{"moe_layers": [1, 3, 5, 7, 9], "routed_scale": 4.47, "balance_bias": false, "n_kv_head": 1, "norm": "rmsnorm", "norm_place": "pre", "rope_base": 1980.0, "init": "uniform", "lr_mult_qkv": 0.4, "lr_head": 0.00966, "warmup_steps": 140, "decay_fraction": 0.573, "seq_len": 1024, "train_tokens": 499600000}
Below are experts of layer 7 (counted from 0) of a mixture-of-experts language model. Rows are named router (the router's row for the expert), gate (a neuron's input weights, with its number), up (a neuron's input weights, with its number) and show model dimensions 0-127. Each number is 128 + 32 x the weight over its row's rms, rounded and kept within 0 to 255.
After each expert's rows: "comes after" lists some tokens at least twice as common just before its tokens as in all text. This comes from a sample of Wikipedia text that the model never trained on. Tokens count by the router's weight.

# expert 39
router [132 206  85 119 112 135 127 163  89 142 181 109 140 123  64  60 170 137 130 198 100 100  45 103 120 139  74  97 127 107  71 155 148 144 124 145 149 157 144 120 131 148 120 138 164 117  98  89 166 133 167 122 128 142 136 146 142 107 138  63 131 156 186 156 125 166 176 152 132 106  89  93 113 122 105 136 138 107 135 111 117 126 110 192 152  63 115 114 150 103 179 168 101 130 153 185 173 101 118 104 147 172 126  36 118 107 129 107 117 111  98  96 154 128 130 147 103 151  67 147  81 127  94 165 144  63 158 125]
gate6 [156 123 132 109 164 155 107 130  57  73 175  92 157 135 178 124  92 116 128 138 119 141  89 158  84  99 112  77  95 104 192 120 127 117  90 132  99 175 183  85 145  93 196 108 140 173 165 116 181 156  97  87 167 118 122  94 127 112 177 129 188 227 115 164  87  95 153 146 147 113 106 129 181 143 121 107  88 158 145 118 137 145 153  59 141  87  90 127 175 137 107 174 151 135 170 170 146  66 109 143 144 162 118 133 121 160 113  99 169 149 119 160 126 136 140 137 172 142 124 137 156 151 155 152 157  99 174 109]
up6 [ 54 103 120 152  96 146 156 130 160  88 166 105 165  99 132 135 127 136 118 133 146  87 125 167 149 138 132 179 163 127 151 153 122 108 145  84 103 100 131 154 140 127 143 128  66 105 122  88 123 135 175  69  38 162 134 132 174 136 156 170 134 135  88 149 160 109 154  98  94 117  91  61 118 131 197  88 121 111  77 163 179 135 112 181 206 135 106 146  72 155 151 121 172 109 163 183 135 127 153 128 176 124 120 131 148 138 150 129 127 169 125 115 112 150 114 134 117 123 178 163 170  55 149  62 125  67 176 114]
comes after: " |", " ", "1", "2", ";", "–"

# expert 11
router [132 150 117 157 111 113 174 131 138 111 132  73 156 142 103 134 123 120 111 169  87 156  89 107  96 151  66 109 101 119 112 208 147  96 154 134 170 101 143 135 146 191 114 121 184  89 127  92 125 138 178 118 131 152  86 125 144 102  97  85 193 122 142 152  85 148 193 144 184 138  94  70 137 152 136 144 142  95 130 120  75  94 144 166 168  88  66 149 192  68 156 157  85 120 117 131 156  81 117 140 169 141 143  90 153  87 169 148 124 131  85 124 179 130 105 146  81 129 111 109  92 150  86 126 188  95 187 102]
gate0 [ 65 157  83  89 159 121 161 109 123 142 148 163  99 115 156 104 137 184 128 175 115 132  87 150  81 165  73 143 135 137 186 115 135  95 134 144 165 128 110 141 178 112 127 195 159 179 112 122 168  71 159 209 119 149 110 111 140 128  94 126 132  93 135 120 127  90 109  94 154  76 123  97 163 133  85 130 143 124  87 130  97 175 153 155 152  97 130 116 141 123 153  84  97 169 105 147 176 129 100 178 120  74 134  95 177 109 191 217 194 136 117 134 141  84 128 137 118 129 186  82  64 103 102 134 145 115 122 136]
up0 [ 94  80 141  79 164 166 141 144 136  76 102  72 139 164 134  72 122 105 166  76 143 145 186 136 150 105 101 159 155  96 153 152 183 137  83 100  94 169 130 112 152 119  76 144 145  56 145 160 113 221 137  58 144 172 153 137 162 144 158 101 105 149 109 165 113 148 114 109 153  65 172 125 136 154  95 147 137 141  70  78 193  71  96 106 100 121  91 179 128 129 165  74 137 104 135 138 134 157  98 131 140 181 152 135 135 122 117 104 136 111 141 170 131 153 110 133 176 117 132 150 115 100 146  80  89 173 132 122]
comes after: " ", "–", " /", " (", " T", "U"

# expert 31
router [177 128 110 111 109 163 129  95 130 150 155  75 118 104 107 138 161 120 150 192  39 143 114 113 128 151 134  99 113 104 132 140 142 101  81 153 154  85 130 153 135 133  89 114 135 108  36  59 157 190 155 141 138 100 151 125 132  91  55 138 175 188 157 180  97 150 168 157 155  76 102  54 167 168 179 157 175 158 136 113  68 124  94 119 125 133  96 121 162 108 160 175 126 113 116 145 137 108 109 129 157 176 159 103 124  98 153  85 157 106 124 117 133 114 126 152 122 126  92 105  69 172 116 102 155 125 141 180]
gate5 [110 148  95 110 122 130 147 170  89 165  90  99 131 132 101  94 203  93 151 156  46 162 111 113 152 134 147 142 120 118 144 109 145  87 161 170 155 110 126 153  99 108 102 181 104 122 118 155 160 117  87 147 164 169 119 154  68 121 153 197 107 147 144 171 115 145  99 116 152 129 121  75 141 152 140 148 117 157 175 156 171 140 120 137 133  33 135 136 143  93  69 153 200 134 141 153 116  97 181 140  90 117 104 117 148 145  74  91 152  83 120 129  58  98 102  85 139 119 174 125  53 128  80  90 127 101 169 126]
up5 [190 121 112 109 103  90 204 116 146 137 148 143 109 146 149 120 107 113 128  52 204 168 149  98 113 170  87 139 175 136 132 122 118 129 146 160 196 122 186  95 110 163 121 172 198 123 139 145 136 103 121 116 192 145  61 125 129  91  91 131 142  95 115  97 103 186 141 110  97 162 214 113 162 162 120 110 116 115 124  81 105  74 124 105 138 140 127 146 132 136 143 138 100 112 136 138  75 133  79 114 151 107 174 138 102 195 192 133 141 168 109  93 173 110 128 119 129 134 122 165 149 110 109 175 152 115  53 107]
comes after: ",", " and", "s", "),", " well", "ers"

# expert 35
router [144 120 146 131 102 142 125 137  80 170 172 132 146 119  33  97 144 165 154 139 114 140 101 134 174 110  67 118 106  84 137  93 154 174  73 137 171 141 155 169 124 133 125 158 155  92 108 139 105 130 174  67 150 145  97 156 147 154  96 137 168 150 166 148  98 145 144 111 135  81 109  97 164 124 133 161 139 143 161 140  58  86 134 121 128 130  94 116 143 127 189 165 102  96 122 147 127  77 140 176 153 210 157 146 117 147  78 117 198 185 135 125 189  90 131 142 117 168  88 116  97 143  78 135 147  54 155 174]
gate0 [122 146 179 136 145 168 133 128 111 149 178  95 105  93 132 169  87 122 130 128  95 132 133 131 118 120 220 154 139  71 100 137 141  78 103 117  94  96  54 122 146 111 150 144 144 128 117 178 148 100 132 143 182 103 132 133  88 165  57 161 112  81 140 123 132 150 154 156  93 100 110  55 164  95  52 137  95 122 187 117  95  61 131 152  83 155 108 171 146  87 196 119 137  68 131 139 115  55 100  95 136 133 125 156 143 126  82 128 132 130  80 122 152  65 134 176 124 152  94 141 158 117 140  94 134 147 156 118]
up0 [ 67 183 154 110 141 106 133 113 131 188  98  91 185 123 158 132 149 147 139 113 138 113  96 112 139 183 126 124 136 118 132 187  79 132 133 152 100 117 119 130 165 129  96 132 156  69 121 200 125 135 150 110 121  50 134 104 161 185 158 187 149 142 135  70 123 153 108 148 147  70 160 142 153 169 170 134 156  83 135 121 192 120  67 136 135 148 172  59 134 113 152 132 155 157 124 146 119 146 167  92  95  75 121 110 110 115  77 212 114  89 109  98 140 130  62 143  78  93 118  89 107 143 138 161  92 147 102 108]
comes after: "\n", " |\n", ")\n", "-", "|", ";\n"

# expert 29
router [151 130 114 120 142 150 148 148  76 150 180 135 175 125  75  87 166 175 137 133 124 148 102 124 133 168  66 117  81  69 134 143 145 152 132 149 173 159 168 180 145 141  66 154 170  84  64 135 138 111 206 140 142 121 138 141 158 142  90  92 150 113 173 156  72 168 105  91 140  99 144 109 136 133 129 152 149 172 130 138  96  66 119 129 123 135  71 125 134 117 162 152  88  81 122 139 150 141 142 159 157 192 175 113 113  94 134 113 183 153 127 107 184  96  95 158  87 156  54 111  87 127  77 154 140 100 172 169]
gate0 [105 206  88 118 137 132 124 157  98 185 120 163 146 110 122 129 174 193 120 142 123 143 102 121 186 145  98 143  84 125 167 128 157 123 118  80 190 161 116 151 153 126  97 167 108 132 145  81 164  76 127 125 158 135 181 107 168 130  93 176 159  96 183 125 116 105  85  44 126 148 147 118 106  98 118 136 154 111 158 135  77 105 146 166 147 100 128 155 164  68 107  93 147 163  93 139 164 100  95  74 152 111 145  95  89  72 139 100 109 133 169 155 175  66 157 141  85 182 123 140 128  67  86 132 108 115 115  93]
up0 [ 90 125  95  84 158 167 137 128 111 137 102 140  88 120 182  94 152 120  97 135 125 179 156 161 106 115 106  49 142 141 128 125 162 120  97  99 131 128 174 132 109  80 130 132 133 110 151  95 138 172 101 112 162 197 148 114  48 104 167 173 116 147 124 149  95 142 134 139 150 136 134  90 185 123 135  85 104 102 123  79  67 122  99 119 146 119 155 152 133 127 124  81 103  86  73 137  91 162  38 118 111  87 145 115 116 115  83 141 169 137 182 141 150  71 147 118 142 163 183 120 194  58 155 145 161  77  94 166]
comes after: "\n", " |\n", ".\n\n", ")\n", " |\n\n", ".\n"

# expert 28
router [202 192 128 145 147 153 153 145  99 129 161 106  87 118 112 115 141 142 111 161 124  82 113 157 121 107 103  55 129  96 151 124 118 159 131 148 134  83 179 140 153 137 169 116 115 117 136 151 174 128 170 105  72 103 125 132 142 152 136 108 153 110 150 118  92 141 165 141 155 114  86 127  95 146 172 140 128 143 162 123 125 160 119 141 151 110  93 115 161 107 180 163 110  56 139 172 141 149 142 201 206 158 137 120 135 135 112  62 178 115 119  80 153 114 155 141 103 202  73 107  70 123  74 105 141  18 140 152]
gate17 [102 194  90 162 165 131 207 190 117  92 127 163 102 130 107 129 135 106 121  98 156  84 140 119 167 116 172  90 182 132 131 161  98 144 132 134  84 131 169 177 137 141 127 149  82 151 112 176 203 126 103 127  63 123 125 163 139 168 123 117  85 156 160 169 139 116 103 119 210 149 116 136 145 129 155 139 161 136 157 101 165 102  95 116  91 137 149 178 112 106 123 118  96  99 136 153 112 147 120 148 160 194 106 149 102  91  89 146 131  83  60 115 166 147 178 177 123 140 167 129  97 156  57 143  82  77 126 156]
up17 [111  84  85 117 106 112 150 114 173 140 136 154 149 165 150  82 110 164  93 144  96 144 170 182 113 117 149 143 139 124 156  93 103 196 172  98 165 145 158 120 164 142 113 115 124 118  75 198  95 161 138 151 132  97 122  95  67  83 169 112 155 136 147 115  59 126 179 102 141 122  93 134 172 174  69 163 111 169 134 127 112 132  88 172 109 114  91  90 150 124 100 138 138 132 105 108 133 125  79  69 123 147 163 189  94 140 159  59 141 171 192 164 138 135 123  52 120  89 118 175 185 109 119  98 105 155 112 141]
comes after: "1", " ", "2", "3", "4", "5"

# expert 27
router [171 150 116 123 101 130 142 163 153 110 183  80 144 142  95  92 126 131 135 205 111 142  73  70 125 153  93 139 144  76 114 126 165 104  85 122 172 134 121 216 129 156 131 104 158  78 103  88 158 150 119 132 132 141 123  94 137 143  70  72 206 146 127 141 138 116 147 146 199  85  81 110 134 129 118 164 154 144 110 136 108  89  59 168 172 101  76 122 132  89 171 167 116 135 131 130 171 129 151 163 104 152 144  90 180 118 115 102 198 166  86  77 135 117  99 165 104 123 119 139  76 138  79 134 155 107 145 134]
gate0 [166 144 172  70 183 135 127 147 103  78 118 139 162  91 155 110 133 111 129 119 128 156 142 142 168 128 145  76 131 177  87 153 188 141 125 147  89 120  86 143  88 112  98 121 112  71  80 155 169 151 135 202 147 118 187 114 125 103 108  66  92 110 109  80 173 121  96  99 150  57 131 123  85 159 157 185 151  79  90 174 110  87 121 159 132 149 193 129 110  77 111 107 127  96 108 123 120 145 155 157 146 131 152 131  95 112 118 100 165 111 137 100 173 157 157 126 138 139 157 211  73  94 147  85 138  81 151 103]
up0 [124  80 132 102 151  81 141 114 152 153 115 187 151  97 168 121 154 169 154 126 165  91 155  29 138 213 143 120 106 139 142 144  91  95 111 107  79  91  94 103 142 147 173 130  83 132 165  97 140 126 131 149 106 117  88 139 118  95 126 102 149 190 153 181 108 175 103 145 147 134 114 106 149 164 146 155 121  89 132  99 145 127 146 152 123 125 108 179 141 153 123 183 207  64 179 145 165 150 116 163 154 144 176  86  94 108  54 122 104 208 142 114 112 149 179 139 116 127 110 156 122  78 149 128 102 169 140 132]
comes after: "0", ")", "3", "4", "5", "6"

# expert 12
router [133 134 106 129 120 121 146 126 106 154 160  44 130 108 136 114 106 153 119 192 109 107  90 138  96 124 119 117 138  62 120 116 113 114  63 164 164  94 101 154 135 215  89 110 174  98 126 119 155 123 150 151 173  80 150 128 153 108  63 123 166 179 146 168  82 145 115 152 152 167 107 108  84 183 157 154 126 172 170  94 115 149 127 168 167 113  71 136 159  76 185 170 152  96 104 120 163  83 149 126 141 133 132 115 166  97 110  84 108 137 100  93 155  97 127 134 122 186  80  50  68 127  98 122 142 119 159 110]
gate2 [110 122 125 174 112 148 125 113  67 132 194 127 124 168  93 168 103 162 108 135 101 187  86  91 105 126 111  92 150  86 115 130  93  88 176  90 168 123 143 175 109 124 144 159 161 163 156 145 114  79  89 133  86 181 142 102 126 112 148 210 175 158 171 131 174 143  94 107  98 133 169  66 131 158  95 136 169 133 152 100  89 159 144 172 134  99  67 199 143  88 146 140 164 133 127 141 149 129 163 128 181  97 128  96 146  84 144 133  66 122 161 129 175 127 127  60  93 126 143 145  80 110  80 156 104 128 137  95]
up2 [ 55  73 157 119 129 147 125 136 140 136 159 116  38  80 102 120 111 151  52 145 121 169 160 161 147 117 150  95 149 125  43  78  93  86  96 124 125 115 112 160 155 126 171 121 108 151  72 185 106 134 145 155 108 109 164 134 153 129  61 150 145 193  74 135 108 121 124 187 107 105 175 118 140 133 125 139 112 150 174 187 120 136 119 140 141  80 140 168 145 135 123 172  97 119 137 146 181  96 127  93 157 137 140  95 160 147 140 175  73 110 172 105 128  65 149  80 124  89 141  91 145 110  98  88 138 145 125  88]
comes after: " (", ",", ".", " \"", ":", "-"